From a checkpoint of a small mixture-of-experts model trained on Wikipedia.
Size: 10 layers, vocabulary 15393, 44.2M parameters.
Experts: 24 experts in each of 9 layers, 2 picks a token, a softmax router, a shared expert of 128 neurons.
Training: a variant of Adam for the experts, 322M tokens, 4914 steps.
Below are experts of layer 5 (counted from 0) of a mixture-of-experts language model. Rows are named router (the router's row for the expert), gate (a neuron's input weights, with its number), up (a neuron's input weights, with its number), down (a neuron's output weights, with its number) and show model dimensions 0-159. Each number is 500 + 40 x the weight over its row's rms, rounded and kept within 0 to 999. Numbers have three digits each.
After each expert's rows: "mostly gets" lists some tokens that are sent to it at least half of the time. This comes from a sample of Wikipedia text that the model never trained on.

# expert 4
router:542490475542542519529601551544470452505539479432442515515471490481467561477487516537515484526573516574500495563502583470519547549520524506450479488487531480518494476461470531541489520479527484457594523606457514501481515538467520512505502560538452477445493431564486502418505490493548600462580469415567476501465454513496514494517504496523549515568525499523556475534521480557518502586549526472496557508456524427500533463468537572437511479516410481536523511513440505466454535545512507
gate0:480494490493458480535556467466516435528513560545536462425533440555441526510506500477499521572499516468507421455469473554546489512553467541497480491468560451497471479566474497489486561434517463475473453500536597441531473541491545498525575472505539538477521479500537457507479539458539455476535476551571430432522474476448525522531561478435501480430513527467474448449520479534405514476496545527500447469474459488566505537460528483475457501491468549543512526514530550405475544542535483
up0:492415503526490480465455485413524486593437434515545523477487506469451445421529518481503455501456473507478463448472587441531468507550480475486501486485537477515502508523499540514526504537515520470460525473507466423445535491544456503504503515534453526459513519486491523469517490499559494390483580512526466487532604575503476514469515473471529487373505471480485429533546538518491506527475485526522531538429579479514520508552480462506521512518488513535473498455453471425446428481543488
down0:539490535554509490482424568536557582463434516404555465519498535456573433539439573470484460502465452576433516524460541519518532448512535519482567559530461498508535463536481537548527475528507488484545468465534518469462523523504475497468520541446491481466470495501485555537539464472513561434488523456437476553472596505515507482448405529468486491451517532529521499543521545512430465529524550497566571461532463520591472528550575471482497491456477552499454510587471389594510498495522438
gate1:570532527568472513450537505486484474529453515590508560446549501549504445524506544554485474466539481541492541385546543500535534499520491475568464470473542498451472515551583496504501475518534516535570468538484484507452490525533497478514514505491474514460518510490488538459513514479440482434537523596520394493535523522463486462461568479511497473477523417516524478538529465474578491500478576485530535460489559500543438521530425510466536552620441542569482511503522506563420454458512420
up1:523515545517583496539497478426553530470372431466501524468481500553445485536457504440469477489528453507441539456570498453514555476518498468504489427451493542495401502539496518542554562522571525535422535515492496451502463537479522497494478423500463538502521504544460485439445481397563501437421535502565440487490498505500569541474525486484486529464544499480469514558524529432530537535504568524519527581584489478483466508423491488523501507437452520514553469437514449524518473518538440
down1:485424483544495526478412462483508490522536468576518589436471532581541501525568506507482538485518478502466462518480537496493521526527489508538481542523413451525499548506541489472561606478534512490520537540459481490499463509574421498489445452449443487512468466485481477541509550452516591476465423586521450435446540505602553560507550417519462550483473512498456476547504496558535485471534497523536488493491442529447496526465421507454457472460489520486499524509485439493455490503444467
mostly gets: " main", " en", " new", " present", " military", " sh"

# expert 12
router:496509493529552497498525458470525429491556491534454480518490448460485504524537527533495495540465516542541524455466529531513557480483458542550474562453483486480513528507391595429570562499499548485487531492520438414552455551504529484536460523474499528476504501533481561456557506537506411516485530490467515491452556513516522484518483529521547478464474470509444545501458561496530458443512450525440430462409490526479580478471503486460500506476447479482592517486513412473450492532474454
gate1:457558494503450468474490459517527505457455533552507498481517596516507489509520485552531469485481494529448557531564520519469528514487495540459469470496531517516458438549477455538514493563537520500505526547546567535507429510531507511529428439493493501519392486593519515546575456535524492447387560449516498552536479468464530528512511495453506529570461540461483504445510533461512491475440439498531458525515584503427532505507544464546470516527483567526495481457554499475516440426493605
up1:560589484453493550473512475450498484422573532481507527533482455427533490525489543515527474407447432443496452491461500500473540529505522488500543458521445455515494545507476551484439538445513470484481510473560553484569510466419503489503514474558491434464476502558522540583515488541521496463495534457484473566515478460532497482461421451490546559488508537574462464536509491471509527517459401438464476426470535471552492524443572450509473473486470464512503457461541595500566467552446467
down1:513517485470578550521501518474532458513512575473495486480465488503414463510524539421529518573510472501481461521533526484547533448512470473512447497473517511477468492483437503457534481487513458528571526504446521471468481424514435507487538542451474496494445536498477413541467473493535499510447517516569477494572518464405510463458514513491492528541501555491504527371443511436553484549526502537518544500450445479499543453453539490558550541493498506525535491543521529442542519543544564
gate2:467473515537567490493532503463521506468467613496483482504554571477587541465418489470474539450473472454471511477513536552546476544436461444512525424446550542462537547492482495565482494468526468484503521500477492529476485498510461474512483583462521465486524477454548497560483426517484532446525519513493514610531451486583493485532537476500543498500437559476534421442553478504471461492450534537551443530538519496475520564509506468514489516441463484477502484470490565462489487543509548
up2:604494547467512585536475501521473534454552538480498538419514472522541461502501513460467515564491470527514541588509513525520497513469488495462498534448521556470558511539543495521472488486413480472551465579484468472470530549459458493529578522497476451519511522486502443515523512511499546497455483436509474472481489485496503413534486480430501473507534473437551526469478550454549477425501583548442457552491561508423443585524482543558560562456526453584469572496515601516523497557586454
down2:496467474486509489589457518536516553513537541491487521516491503513528492467529499490503552506502483481557468471442482456518457544501483537530540515530530491471485498577460479498506519524500510515514515534421475518476501525521452447496410456489415478474573488531436471512488482411525564557506526510515499588507483478474530569512431577574453524498442471515505512550493538440413505520384571512436484526489508521414438552465471554439514442431468501504507487550524484446480559571441476
mostly gets: "100", "90", "50", "75", "51", "31"

# expert 22
router:455420518590524508469549505513505598486494470534527517533528537577592503495511480491544479509474478500544482406491542532549517507479500426507509552517486498462479507529499506458533457515482467605432548494492451536465516490502509530500469499485480460497483533469471484451447466536474527481482443511417480491541421480442494577478485480463519418447565500485466431561493495530509489453476488493518398497452503482465515478528481505485491487531524469485531440541459539539516472474509505
gate0:532533503532476432483545542489528559571386484536453481476482504510445500501527441508471518498491471494449483533524436524517459442509514507480546485592485485427471459453485501472511465516449538462537475443523506422452551511484470489505508469447532457514483463480558496469510540524458498520603557454522521532534499475505441449519461479518530496532510496465477479563505474521468592473457572527484517498502456483457420509502493459571495465478515474566446558568505481530535486486482522
up0:546518460546478447417545513523484507611391394521414488478456532450546537409521503477502523498492535422437473505576489531485483421439487476488501522494472478439498459509482518454481465538497506456534586500487505436549440501523461497502501544534465438521522488451509490488553486561496480550613535528507515555515480479498491415539437496574523496460522402508551444473504535492484471459469490464425491523550468544501466467518452499502549489480545557515488522535532485511415503489515535
down0:552479547472530580529480490527473472498504493538433452434515503454542575488522539487649549529456581500548500448423516543546574495516549527449457542530491532539422579428452483453535483530467593484478434538499418558550421496491520519459457542580506458540544465543446429500500517507471551514504506482476525491488457495531536553546580511510498527485445535515550501544468534528513504467462537530440514462564493494540454514503554509572514524467452517556505444449480461552523497503504479
gate1:599518589448489518490502561464534508501460441427482488483520470581424513523481490442521492550481519547472498549542470486480501479563532577584527473526562553454467443513550493506548471531533484514457505533524550465439523535544544432529509470494572457474538536548507536481422484539534495471506438533448524478577546522473545463456510513504560486535493454480501510478550484485530530452525469535516564500489493506400396525548500484507457521436440502522472520513466473504507480508487476
up1:513508517541471557484512521420551459485502541393505546533524517546568463524511507558485459544516528568484453533476522567578474470475554565525438501499515554547465571466520436494523503487502464533463491530519512413474555500491539473472410493560460481483514464516457544488465497480529487487533522465489508466451537493534495466525487498518475448510479520505421526493529479438584573523533498469547501570586496493437460468532538415489457488559475474489473518468465495532537528521400529
down1:504540464484449439500418522491484499518474517505493519414487465527465564516497471518521437497481557493494544485504441453470499507444506547548494565570465469501537509534504572454503526501500520447507564489419478474491483405466515505450500568519500440445462554518487543539435463560526450508454493501449453476562501492534505408481526470585529573485473516476484486522471494441501521481499455583509511504573569510482502509481502587548511490498465550506530414503508530567510545393485467
mostly gets: " B", " S", "b", " T", "===", " f"

# expert 17
router:498518541514447511571450539475498530484450451533465500520451613480423492475482507488549528453504512498539569522509488507524539479490532538485442482504477492570491533504436431483500520493411471474458412600512460561528525542505589454510479489515510432531486471490502496438407513488464488451488560485470591504462469509488494459439449477512465500440518560569558576582506518483569543464514436519563491450531482536483500485531490473452531469547506494524490478532568519493445530568464568
gate2:476503561539519412522519499467548456528451482459547481450557524474508532506501484524475457408522519478490404528580510430519488534494552459520497496501518528461536514517524486510459472465516553478435493470532471540482508516437457524511542563494527476481487526541488512543537476480456445500567527496494512471482481447515458448529476506572474584525554457507513431445387482539533490537468468512564522498439475519484499496460510476554541513516511536494462525507517534483508456452478513
up2:537483474476484452523551479522514526446483553456506421475454448547526482529507519491474502420587437496502597549566471514488493415440444448504523495558473500502493492448508522487474448531501464493537585500483503569566472474539491524525466562485497482512503512514468515452478513468474437491501513524492517530514506490512555420511463474489486494581549491502566461448452499522518557530486469493516563458505534520514390497505500478427480574481506577481480444471549477535525553537532526
down2:504505535457479519487540427555517583464531449537556483527532533510496536425473545479495506478540485499435484575484482543504562508482406503523509549534555424512521485481451539573497501498436502501540503476514465494491442528447527496439453451463515492497514512466471602512537441474488531539484500521487425522555515472481535566540508521471534409538484489546563481491546539496557510475451522493533513458467478522511486528486524582528439458605524507510470505536575531439559535441498476
gate3:460658505549444494556473484537582456521422475483543518506577479564501437469412567522437520455472473474541433567476456531497446635484501454426482459468511523531539463485492429482485537481512549474419494507481518533492507469519464540508549539487455577488533490504510537487492462537577485537493456465567501497522618495556468484564514530518512540477465472412433521439519474570510517525516592514515466447564501439497484479510496538542509463421514543522481476491542532434485557527465515
up3:480430464507533407423570466546424503482492550465485464531447458491551545520552443576519470499546467527513515497547485488552448406500420465533511530494540441488524532526522496439546456507513492545499495435573518544501452516456495457493468589509478422532503525478464454471503515515438514538488520500424533570469453518448532434503449526543491494486520462523528524517558538477435466459461463536467474507453515533513538506460499493511563519500532537459453514437474470506527537515531471
down3:501514488482479502472446458485491459449538575563438524502474492449504479510389477494468459555535452508562510569496492513515509525471538462534471508473598514438523520478466522470509494536507498484555372482480526538383446416469568423573510540595535535505508431430491597422516497486484534499511478474464565542482537549558481526487484452504519508496405521529509473428469474487495473518439494472488507531583491569485560496487511471572533561607559485526472473523493548510520490505506512
mostly gets: " |  |  |", " |  |", ") |", "′", " two", "% |"

# expert 0
router:473481591482504563427471532582541429513487540551475432596482511485441545579398547505421520488515515523537439494510531482515481517510484494452539545485497542504462574550527524474592473522512506518495489432538467473460434517416473492482510515538522468507459489532564493454579510488518467500499460468415497583586491448497558466517516581488512566506496517544511537515533459454482520582498512497541450482489520425559500494494531519519513461439482483491504513454508447509554501456468481
gate0:531521512528520519492488456473485498453516491476543577471536442488483476519521520551468525505520517505477465521423522476454480456485477395506514501561556501438541462572489449584465506421515544524436453462552479443548504532536464365504484493517563529529461505446477557492570474526571570532504507481538508471535392526477531481458498555475455567495502448466510436484501518458550536499520466517513510437571543500450488545543523468499487535512541496486454590502524515481604391540484566
up0:511504474438517493542429498505535520487499476511420407448440491557548470485472429403443559485541487509514516490525431502516511555514522547529493511473517473538452540476566581461522516512456440532531515497463552521520462484449471541509492562499461437508441562515519477489502452525468523475491533450463522515479545528495456537506534482549514446543420548512475538482539467534447486493470508489548496466487520448522483448454496565532442494512399519551507484536548513548412582543594380
down0:529463506452490507496491490542454500544402476509477502494532487473509494541491548431508512485461458451504530473505561584521481552487559466528544476524560526505459483512462484457550534561567469515492492497476498474546553525429563533560493548452462530489524551506480532566425535414512499494493471496550463483572492534446566552605550499499570498531514568410489524459511472528558506504475415484472545527491525467520557538512487457553479555473440507526495510541508477516522473489529471
gate1:516454390501466522528437378464532500478414453514466555437425459494587485415589549480490477530554443482519456502502527498489476551509584466461482546478469466506471519540545511551514529507455495502551504573506575434544447466515414463511518508511495507527614510500470584494478550567527473515511455461517469440455483534429474531512527537517510512392466472510513470485526510555433494443495462474467476419469477543460522491508465454539437571571507469532467501460503483477442483492505442
up1:515527561557530533438474550473495474536545484447448490479484492540502498530454510543490468484469497499519499480452508503465484538489511568507531464497554539508472567523511507518445515490600472568537547496522427530539522548473487511488550516519526424484463494454521502493475512415480535509521393529461494523489476447533469529438439468480553553524521472493490530555416484579511484522526501454537523453451531523514481543564580440411531523515535469518548515494495479506505587527589507
down1:517515519432537444572488549532555445482510515528529547532468498561480414439540500513442501507480482439446516473477458487482536465461456474523566420558488518499499549467409520468482479489497447524461579548458545456452524460482500512500520540478495524506462545494464482478498387507429570524444514420541529583502524497515496479544478488610533469546561478447511491465541512539539496496495478567510529510511439491497479470571534513491480474457525498499553555436537513503501477552411453
mostly gets: " by", "017", "016", "015", "018", "008"

# expert 3
router:492490517471468516521457541517465490503484566507469370532490496505505493417537506468457473490542571490451485501512510542485493516461484388513467480441474463451458568523514607510533536454528458451464479575529551475513516494482479579502522496483469514497576408514475560482449519584476491601503500449452463492414488464522537562473472499484439540493505569522528489487495517489570466522465476500521539516436488477524514514492559478541503503520456484548473524508593574502472477459556548
gate2:496474488524531515538479476451562498463551450513554489504545421513496453504526466517509551492531494469436548463539516489486470509488529509395480437431554544475473510490569494433540562530531564507508476536551486508442541493472494419524443461597566522563484484519506570503523503442549462554477587502530492562504491461541536514469540469536486442549571489493517451451474436478477529441579509472490528542512552518504503577526545528509532504440461533597443514519502547578515453549493460
up2:574503503470483519508486580484501482475484483494491510438460455513500519464510497532469478491482538582440503509476567514557421500504457532546437509508473536506533480535514498503552515531499531525515478464560508541447478475503509485503469507460561470484551518514547515514527547498539454560522481416470543516484495516484462459450496515522475473531521545538486492509515480509560460490508472504557494629506506509410515512448535461508533497424457563467444464438596489551476538512489508
down2:519464420450514419492468589541442437479543469549415469461492469521500526530465475480490482471456540519429533520451541530485424465509433567508497578501494536430434541491390470525553531485498500461483520458478522438512455451559492536465529421562543519484498485514502502525585516512530554528530550532477551432497520523545505426534509486461496515490504507452540489497546470514568509488615463522504601487480460527515550514476455542454527496511451518432560464463433510476427526504534532
gate3:475494581421468498486498542509525508567443501523456519465541488446523549506482480508527474495497510496460529523552472457504483461523516497427457535465522535443507534474494555507533384588530454531519510454492509508514462535568487472560520456542513447609467449522487495563483563490463424578556535497495606509521490464489494456517519571453577468540435506491502451544509452511529540503484474560480451479494455507519436513496456538505499533554461518483354543523514486552501537461474536
up3:538536507434478495523437448472508501503518495525554506514459478502487431479555549488509533505519509458508542485517542582526543546518474536534458477476560497449528523613545551524489560447456549505477460496509478501479488523479437464481489505519480504473493682407552465553520480493482576478480486399494519535489491527476519499449476538510513510429465477506534495558582462532461426416470473452525486513524500590457488531501558451514570514443538543517479485514515469493488556533494529
down3:519421508471485506588476467484494524532563551541503392492480462564506554478553489512511504465470478545489490426603563512499475508503502441523495531487560462473478451562401499474472486511472436519445487550562465496473517480487517516481457493494509471562483455530512439537543479439414555406545494546450454507426501494488548463537499534500490459522462414531491479471553578499484511480499513493538526545505523436498519548561508472457510552454420534484532547541520477534493421489440515
mostly gets: "and", "ard", "ep", "ond", " State", "\n"

# expert 8
router:475499414492511576535519493474523432500465606445492513533385464553467532474569496497537525480535497456523524539548525514526467483517523449512527433543471502474553477472539513547504512561555528435464474549518570476520581516492494553506538560508502526444528517515495505574543453478514492516544516462581541532531544552540525489494555483506533497464471468596529579440511482523492485482462463418511508482489507478606462425488555516516438466508476540512506418472446505505507408469583518
gate1:469456524500471492526565503473435506469442510502480471530543424485536454473466472473471494467577502536483489518490467478527471442472506490521558481488589435532513502535548546501423461541461502461587510448472519464540516498516455499498518499500523507505458537510539442476515480515538473490499474477404485442490493452543448519523537478568559523504512523552509518595441504500443529491549536544521507454581464540477476502520516495496431542519513586520492547534496501474448520535521535
up1:496531518532481398481505573458498501437504511447571536522511470448429552412524476470554547460518456558446496510531498465464516479543489544542478417509418421528519509523488487448457486501496564474414582435487516510482506436485467524492539416455459463452482554509519445413468529547484469453493499457430582493526551516522458440524496541502528486503577434472541423484506584577478527549536485469502514532538526542444470511489507489499486521495496444505439493509465457492471470439478522
down1:540508438582430481453517533486504552570438493527562420474491478457448486524555499533497558532512544502551507543445551525485519522572470467534473476472529451507490526511501444511476514426467419521500482517508414461515493542537513474528537588496581516488512501487536561489487574535542483472522554517513492499513577499513586438511463479533522493569453523613485536419515514534616498485503461533556439443536517443557509518445562467518502473488474527479482508497443525542528512453490468
gate2:449479520540495506546524512454372488536545492519521433538481479474549417531462485461483545479450478507536541508448465446490438558544528518510493472505502546525482547519435471487519501396498471427474495555552438529499536536460451445515516492486561523569547416469532504508475551403483525522522494592471504514517537474485532524495517511516542472559531494481453437484526453459483482443507556540560475555540407540404468488505553549453529558454467477436504540508516460461492478512407438
up2:478544485498500492575537477512469508511479484575483454476515521460526448451500509464477507465476450426506463517446485538550484550419500545487443581484479517466497585567517503416442414485452469468505523499498496493525578523514456562509520534516474501510536527489590481500558485515468435455513480470527507447502480535540440544506449514599427535428496523492504555491564461545504472464518575540450434530523486569529479497530423539539513481562546607541462498565520483500411526479498464
down2:435537482561483528417407497474491540496492506417517502487423518574454502449578502483503523454551542462488497452506442504477478592494434489503500433522543540509512441455516525515483538546464513539509551502449493506481496503496477467448481501498547390524536509488479519560464466469492533531519522471546502568607499475531430483509536509525512495500484447501518530486602544460459437542537534468515503530578500484531509563522487476574430510518480536532547579529486451557567495444471483
mostly gets: "z", "l", "n", "ew", "uc", "ap"

# expert 23
router:455476496520551520480515527488568462420502554517481518480562553571526513493413535449555523490433499460443439473534504479533494478524493499500508544489573430473459475431554434496572407499394438488502491501547584469520510427485521487508439463470453459512443510494462531454500492490462520521511543535471474471529452496484483448501522492532552509477520494469513480453549432521484469470523516483499467582534553531501449471534538452492553568508494500495522485462536519508432503463528521
gate0:497523430498497474565511522521480553607471484548474536543418438516445527476517447539484540475533435527471546504554490510538454500498545497473459502527508499423467487503411511490457531512473532579519532524504562483505535457478454517498476494475502516488537537413498531499504503528522491456517483403567540530505545484512399450490499438460592435517460506471508486562512543551419505547548550523497570493529546457533498445495483492436488517459569508488484501557510528433462451505513548
up0:499497473516511498517461441483516504493541580538519474508466495492503506486552458439485543521583460500406512535536502443530479424519440456531503505498568504472528476540535534471468450480511478598491439481493548499561521508553505505502477510537518417498441546492472513466529487418564544468502522482523475496531523531508552465457558489479544433470536429478481368522490539548461551432512545484495539517469468462539498544452560437527490449458571494545480538481495497499448531524469488
down0:513524483434555456442567428501399475472474523473432484503510497402478517512579515528536493490504488495454476571455504486499433468456443488467484529447490521486467488532506542463514491502531465517525553477515557531471443535585461486569493491455446502482550529482504428539501334493448452450530490548561536523489530505462607522479517497488468457480586509514487523462522397498450549507485536465510500498513477453514560472487499495483525470557493465501493539447555502487498508490495551
gate1:534537430465500478509579439488533576464517523501551504470531478471494535479522572527481485468477458446482504476499499517422523497531527598462519478459446569482498450462560484489513546549508511508469487565446461454502512459460489492527534462500466533529484510511516521499483528492533487573529517436517561549492493500490464481419566532531519428551550503377544496385590455486512539544524524525409491494482527445467533482520476491442467475505486490543460515491548496449489406547459515
up1:503493476478558496499488425507434528522516510506474530475540497470533492462547412531517544419432553407476522447485584449534453483466476465461488419527446401531576584474515447530540470483433504541502518463461507500434465478463472510503463555503450554531449514488478466559480537559457369494491541468483515436588492532467473458473500479472524546489536441549569510462497476548547503451468457498482507459433476477497530471516492524543498539560401461544504487490498463479488593529489563
down1:527552503524564514539548525437485506484482451483559484501518512486510489495471470451446506540495469473465470368546460495537522500499518497472432533492538530573547569498537525560531472515487513486501415566474545526522520491436371523515467488531511503540451520543501552584551524482513503509497549430492433500506483481466538476533498476500427509552507540467491505477471606550501507526488561495543484567513406494537435484503568505483546523483477476495501522510455523514532508495477417
mostly gets: " C", " T", " H", " D", " L", " W"

# expert 7
router:478530509465516495496572504534462596464484419501552466534536508463483507499498451547447472508541534466526504543518545531519517509497515551514573522472501502455534480519503513522509552500490470578491531499545530500496490553506496455466561505528540500475491506454535460549522611480417510450495567542538522462572478496549435437520561567451519507523548539468474567614513489456556506543442518505535453492587601475502441555513471571485520498448513512507524480496535551501522464435556538
gate1:553466498516472497481484547518508484441477484533567489494441554536502527490550430497531471549520550548550492480578447513551500473474439434502467539528417478414468527448552587472438578516561542502516502474468515504487529542514461539522541426468476514517471443476523435542506584464464439473494520505554586540436470493485427428556443541459449521441571445492534452490497461484505552541533572532566520523531539501551481511528528553557492525475477536452500507526443486407491499423531516
up1:489555459457519495507510512544503473503484478515465556494507515555576472482451401453503518504465486455503500534479542459531513456549477520526470533537491599541474538501469531465507485556528406471498494485507492538531503513453466570482467490460583562513412471502511456473485489543504581511500540419531519462529438581436500451457495551516486511477464520478429482474467524469517516464499556489415453507504514502561546539478557485536547523483466496471520525489494525493476542503598412
down1:496561515573500491450536558519562544513501501518518522462543480450453574534504526528465531476511504477457485476568498576491549514529463492464519487503407495462466537549549558503495469563487529506490492567441439485482420485536527484517494476543477450451477497483471625504564449512604423458514454505484474474503552470516431398439501467469509482501431490548483491556518494475506551568486455482457541469544561535520487564434569506458476577579520521496497521532510463496444490491420544
gate2:547522548503563485501426536504542513479426494473487485484418605511495485500411481527428534545462461458552471553497517490473494482551399520545529524528474519475503447484501487495489500501470548476495539476539527516485543517494441511515487519546476491486518438447475432534468504432468561500535511477546554441459488540508499414457561477548495510454498473521464441547517460463554531511516534580458483558556530491453536518530486545519459484489450533482525533444527508511499459521510452
up2:544606445566547588456476480549483511484510496531572422529466513561483517531438511528496459488536508545483525497575510499495510543520493512506492450459569525510450503559526509526482480486540534481559552561466497499523477531565518486470402425501536421504543565499462503483513521430427553484473494493496401471472471459504433528487508411488550527469420498436488493506535517469494469508555530533479526479496516487471487532559462491504499556485516521467522528511500499491437379580485535
down2:524553527541512482530502518466513492530501481406461507551573570471492545485456444458509415484513539480511547491506500520520548573515546459534535504482470507540486570504496487463548559558520480476499523470519547589449469466553548516508427463494523500490472500418519463487512520496501608493493545468556549430492480525433462436441519471479468505535450482467488478553516519524507543468463511477515483510554498501423475407554456543469496572532474486538483536495485509437513434455555431
mostly gets: "el", "ay", " more", " American", "ity", ": The"

# expert 10
router:575545420568461399529455491539506514429470459449513530517491437479445478566434506533423524456489529461513532451456485518554486543507424544514481516530505469554528469538461524536532475460516489516505499538474511521526475489553491456498521516413447518500477494530439485490539531477534437522539451469461524412425519526462446493471485431521598509463523482485522488489547527538424574523575503504502451481543529456504560501475520528487414449458617477537477500510504423533495516527430558
gate1:442544560457505435530475464429489519531438480474496515541494592556497479546517406513459481474502535518483512453504410543383474488494505514517555468564516459468559485496456498498542416526496492507452488504483460518486520424564548498544593545546523568509502516480517535473564486531557555485529503539440546543548544567451539480581479509513575547504529514551515488476490481568512534473476528506413533539468469494567523470464477510538473515470457533539426525529522457571485459472477530
up1:553487422550530484430431577566510503520553503533603470386514515520500507495478457466442521517454465549469459510521504549548497515484464482413489506563457521532506585502516475512545537468475526516520569505496431535525459477494510540502452505497430440376475442496527513539501489483543494487514518530503428476527487505471484495422442502480478547439497539478490500462541466444531482423454469521454527502564475477422472472481595503538540563508526515465562480454489489512435483521461530
down1:453411547548599450496521563498525466514540529568496468524596499459475509512508534537555452471531496467531497464553571490510472504523525489522464466558456451488466518528544512551500510561480527543470498521475457416456488527493505503522494520502447491506516505503449472564549585455524548529488495429548495474512447527521462445481466536534480468527503533439483478434446601437434536522518560570500460542506516504489551545507567505468573478462521511524425513426463505565462475465516531
gate2:514487525469548463459474507453468553524543459458455509507498456440497476516579437517462518411480508493558483511467475559520480542469477480537491490508471505488527515530526503589468520411482530501579461529517481515483562485405539432531497439536441502597492417496450480549566532545464551515574544502488437515493444539471423498525559519528517451546470524419490537502530532511482455488504483530491528420454495568544506492442556442453506528481439486592494515466503537472524416522540512
up2:478532496500452488447487487447496540474478521530526531515575531515518467484514520509527509462510548463436562486477505518449468569502484525449452511489515500512499496501555467521539443539468551459453527471465479538517404499523493452508557546434514525491500525497513500497543470527460516545499469481458439541520465493548456558490447532595496503554494497481512472482463473513492581577461455501483517442494471445495470517541458482533558543508505520525443514509551463521457505460452503
down2:553503512461499503502530482485581477499439451514532515569545511513430475518509484459555448447579432568450492476543535540474458532519468522532546531428479493530431457494456484508519521446414499459524522453475469481503481517543486550507485482489500454525458484526559475461479395458502486482511463489536472508521503438503454486498457525418521558492514504491401531428585527512487602528464524534481502524502437476521504578426468504480505508575475447527516471501439511461483489532434492
mostly gets: " in ", ",", " In", " in", "a,", " and "

# expert 21
router:493570480445502460485522546478485425455571554480502510452456524527559457592650547542544472442510550476506461498443489457550497521531481524564496533504442456498472479512502529458429457506565433460502545530500501508450483457486516500512509490486484465545512489481485496513462490525475498515550455452460492471513494531521562517544460502489544538472511512524479534489468516589477440445524466457583505522487513514443527499471508526556473476459445550480473454512511544481538573456404492
gate1:581410466512514475518519514476511504503495475551513440455481473490533477494526534479476465470508478473515475499496534497485470512505519445535539485541544551477508422525552543481506554490555486469450515573515501485542474499456458519520486428462464509524539460511537444466475428440512514589462533520545459483461490541433481437471486556493467543518499470418517446480528483520439495481426531524498469456551486498508488577462494529526533541516469562505509520451557533472555458580428451
up1:501482450496505492458524423481486444462531580448522539502527429517534399476498504537561482507501505558515435464467556510498498559520517465397488505553501583463562482467572498481545450492558518492478459589523541512549464530537438548499532475503471467543517439508459477558441439472548488469480513467526459448529472492505488534502492560475446594497489554498509512502572470502487565523467517424487469517522522476540558522446473483476473479495400520532524470459491548461549502528477564
down1:463521492490508458445504544519515525482506547471524517504460511437475490481474525563580551532499543504514524540450500561513462527408557516455524496454493433501584544470448477467453541566526450557578537510569409564595514463533523488448536543586446496521531478491434453513499484488488518502473542489483487492530535427463507500440473494551520559456551511525463438504442596485523451455544544535430555511457509572525549522457531511489473443506565503496459487529456519458480473478440533
gate2:599451410531516555499409435458431489485509484495549516482482504483546511558550574502497496464509490546503431451542536475489550490502466478467495501478534462491513500514547466521562539431514546507456458524526486519529543485509506553553479479498511494551503492452505450501569511442587559474471500461490515543480457480506476536526540497447507499461555513402540526556460515496443477461480547494507463515584451441555510470537520546567446543494429525514519511531503505489544556490480517
up2:433500502537428485449502503466562456578527529428474507489460515438506508474478516485580444477560502417495486512474547503495506508501488588489479500492519532491480548453493475466436465501496473482530593482428531523515433467494525471507466505484474467449480509519444501608486571548425459500482520470470594510496479504487517583483500509482479527449476464543436508471458476456542410463525496445479564503471513488445481529444462464509549473492513452505458501432457535511428468513506529
down2:399476464552481507524399477446596467504453469438448521459436468480453467492482536517503470529479497529488546488453512446503502502449476489590519451500488512488467479551460464451525516496504513526474523513457485450541483560520513475465511517557475491423486422539454491454469473478452455505506543451540498503443649497466494538530510573511477421540495449457462554506439493551463432509487459518469466520497477459452532472540521505557438524505504512523444509456374465488501539459504575
mostly gets: "q", " post", "\\", "í", " head", " own"

# expert 5
router:515486503493514523480612458519541515539518505527564564486449506485518470520513478504498471465459492476546514432510465532469552579421465543507523533447537466531453548460503457459443460510453525590480452528484586469442432566489488551483505471526520500460513478537462557557493544471513507452531486536455568485490477503498495475536427469542482483488487495490420467506546534481472494433437475576502501540475434514496491506500514431457555538502483502499475531478562540536507440545463498
gate1:510478534531505511475586558484513542465510526477465562499500516576503605543501518500534473455522474503467483520479506414483497486490455481466437503473559473488444517481517488527489512480448493529445535478517509477533541524536465520526527457447572498541525414490424487489530464525515487522542526513570477526478499493467536445519458557452496451536471476431580548505528504481510451517436522539502495553485508451513445575493522460507410468478543484461468556499463455497489374487543488
up1:499520545523438519481487501552455457482480588496481502492526470448556560525553501515450486527509502600458529564483487446511518430447526522517420455494500495493459562480539477497481519500416565449492569494538525464529582514465486534502434518490528424491473509586480495504524419471517512500475497529526592499445488533437457521525484525501563493438500458444435516585500479473480566491485422440519495500458483423512412484490428526408392486469511445459436549466554459496496480471458486
down1:466502511452457466463523474506474554464654509495541458569501495508475536532490454425487505516493504445469495537506450511531520444477469587503430528497573506556509494545481542490532478480511560522517475449511459546492551556548491512459510487503557453543457472456469534517468487470512497564510551459566552492478524492449500586482497527543535518491553560547501466450507528445467487515493524516508467503490502469559530561459497480490456504424538470510570547522493501487541548432471485
gate2:443528536570584514535503494484525485511461535521561456486546462498430468414505554550482588472501508524511484534484567467476418527497541408470379496598516495509447475491498555494539515536476471517539435474485465500505592513464392545513544488494450535454475529478494530484516547518430593450490610498492548481547600553407499526463441485508470495474527471484482447476479483457464525500490444426467483531525521510418513490458520561511551548489557523506487523507503463493522467480519516
up2:538485445473459506537519452484547536529464545448471584540466430538480506521487457420466414510444524575487517481484529543505514484579585474537483518429570527474508524536510493481489464531549515511527482561489550558585559514548547456482500535531564476521507491498495492446508528507503483527544476562463532494520489526462481494495559544573553511516507475565482452476474588516466433488525595434459533506480486512554544495494437482478519550479538508525585509539532478447549541556485496
down2:484480552527569506510497511481489438480534544487505438496528497495477454497502534532515516452567510447554460552470505441578522501467445439476448569565488492552481516486452587539536523511418485533536520441530440476506524489508514538408512517485528474514455555417502539464534498596428552450527548508440506492498614518492489433497485528437464539457491494410470514506453499478483587570509520523532496501553523498410503456457530529477500482542498523486485481487525466577492478539503493
mostly gets: " was", " is", " are", " were", ", a", " has"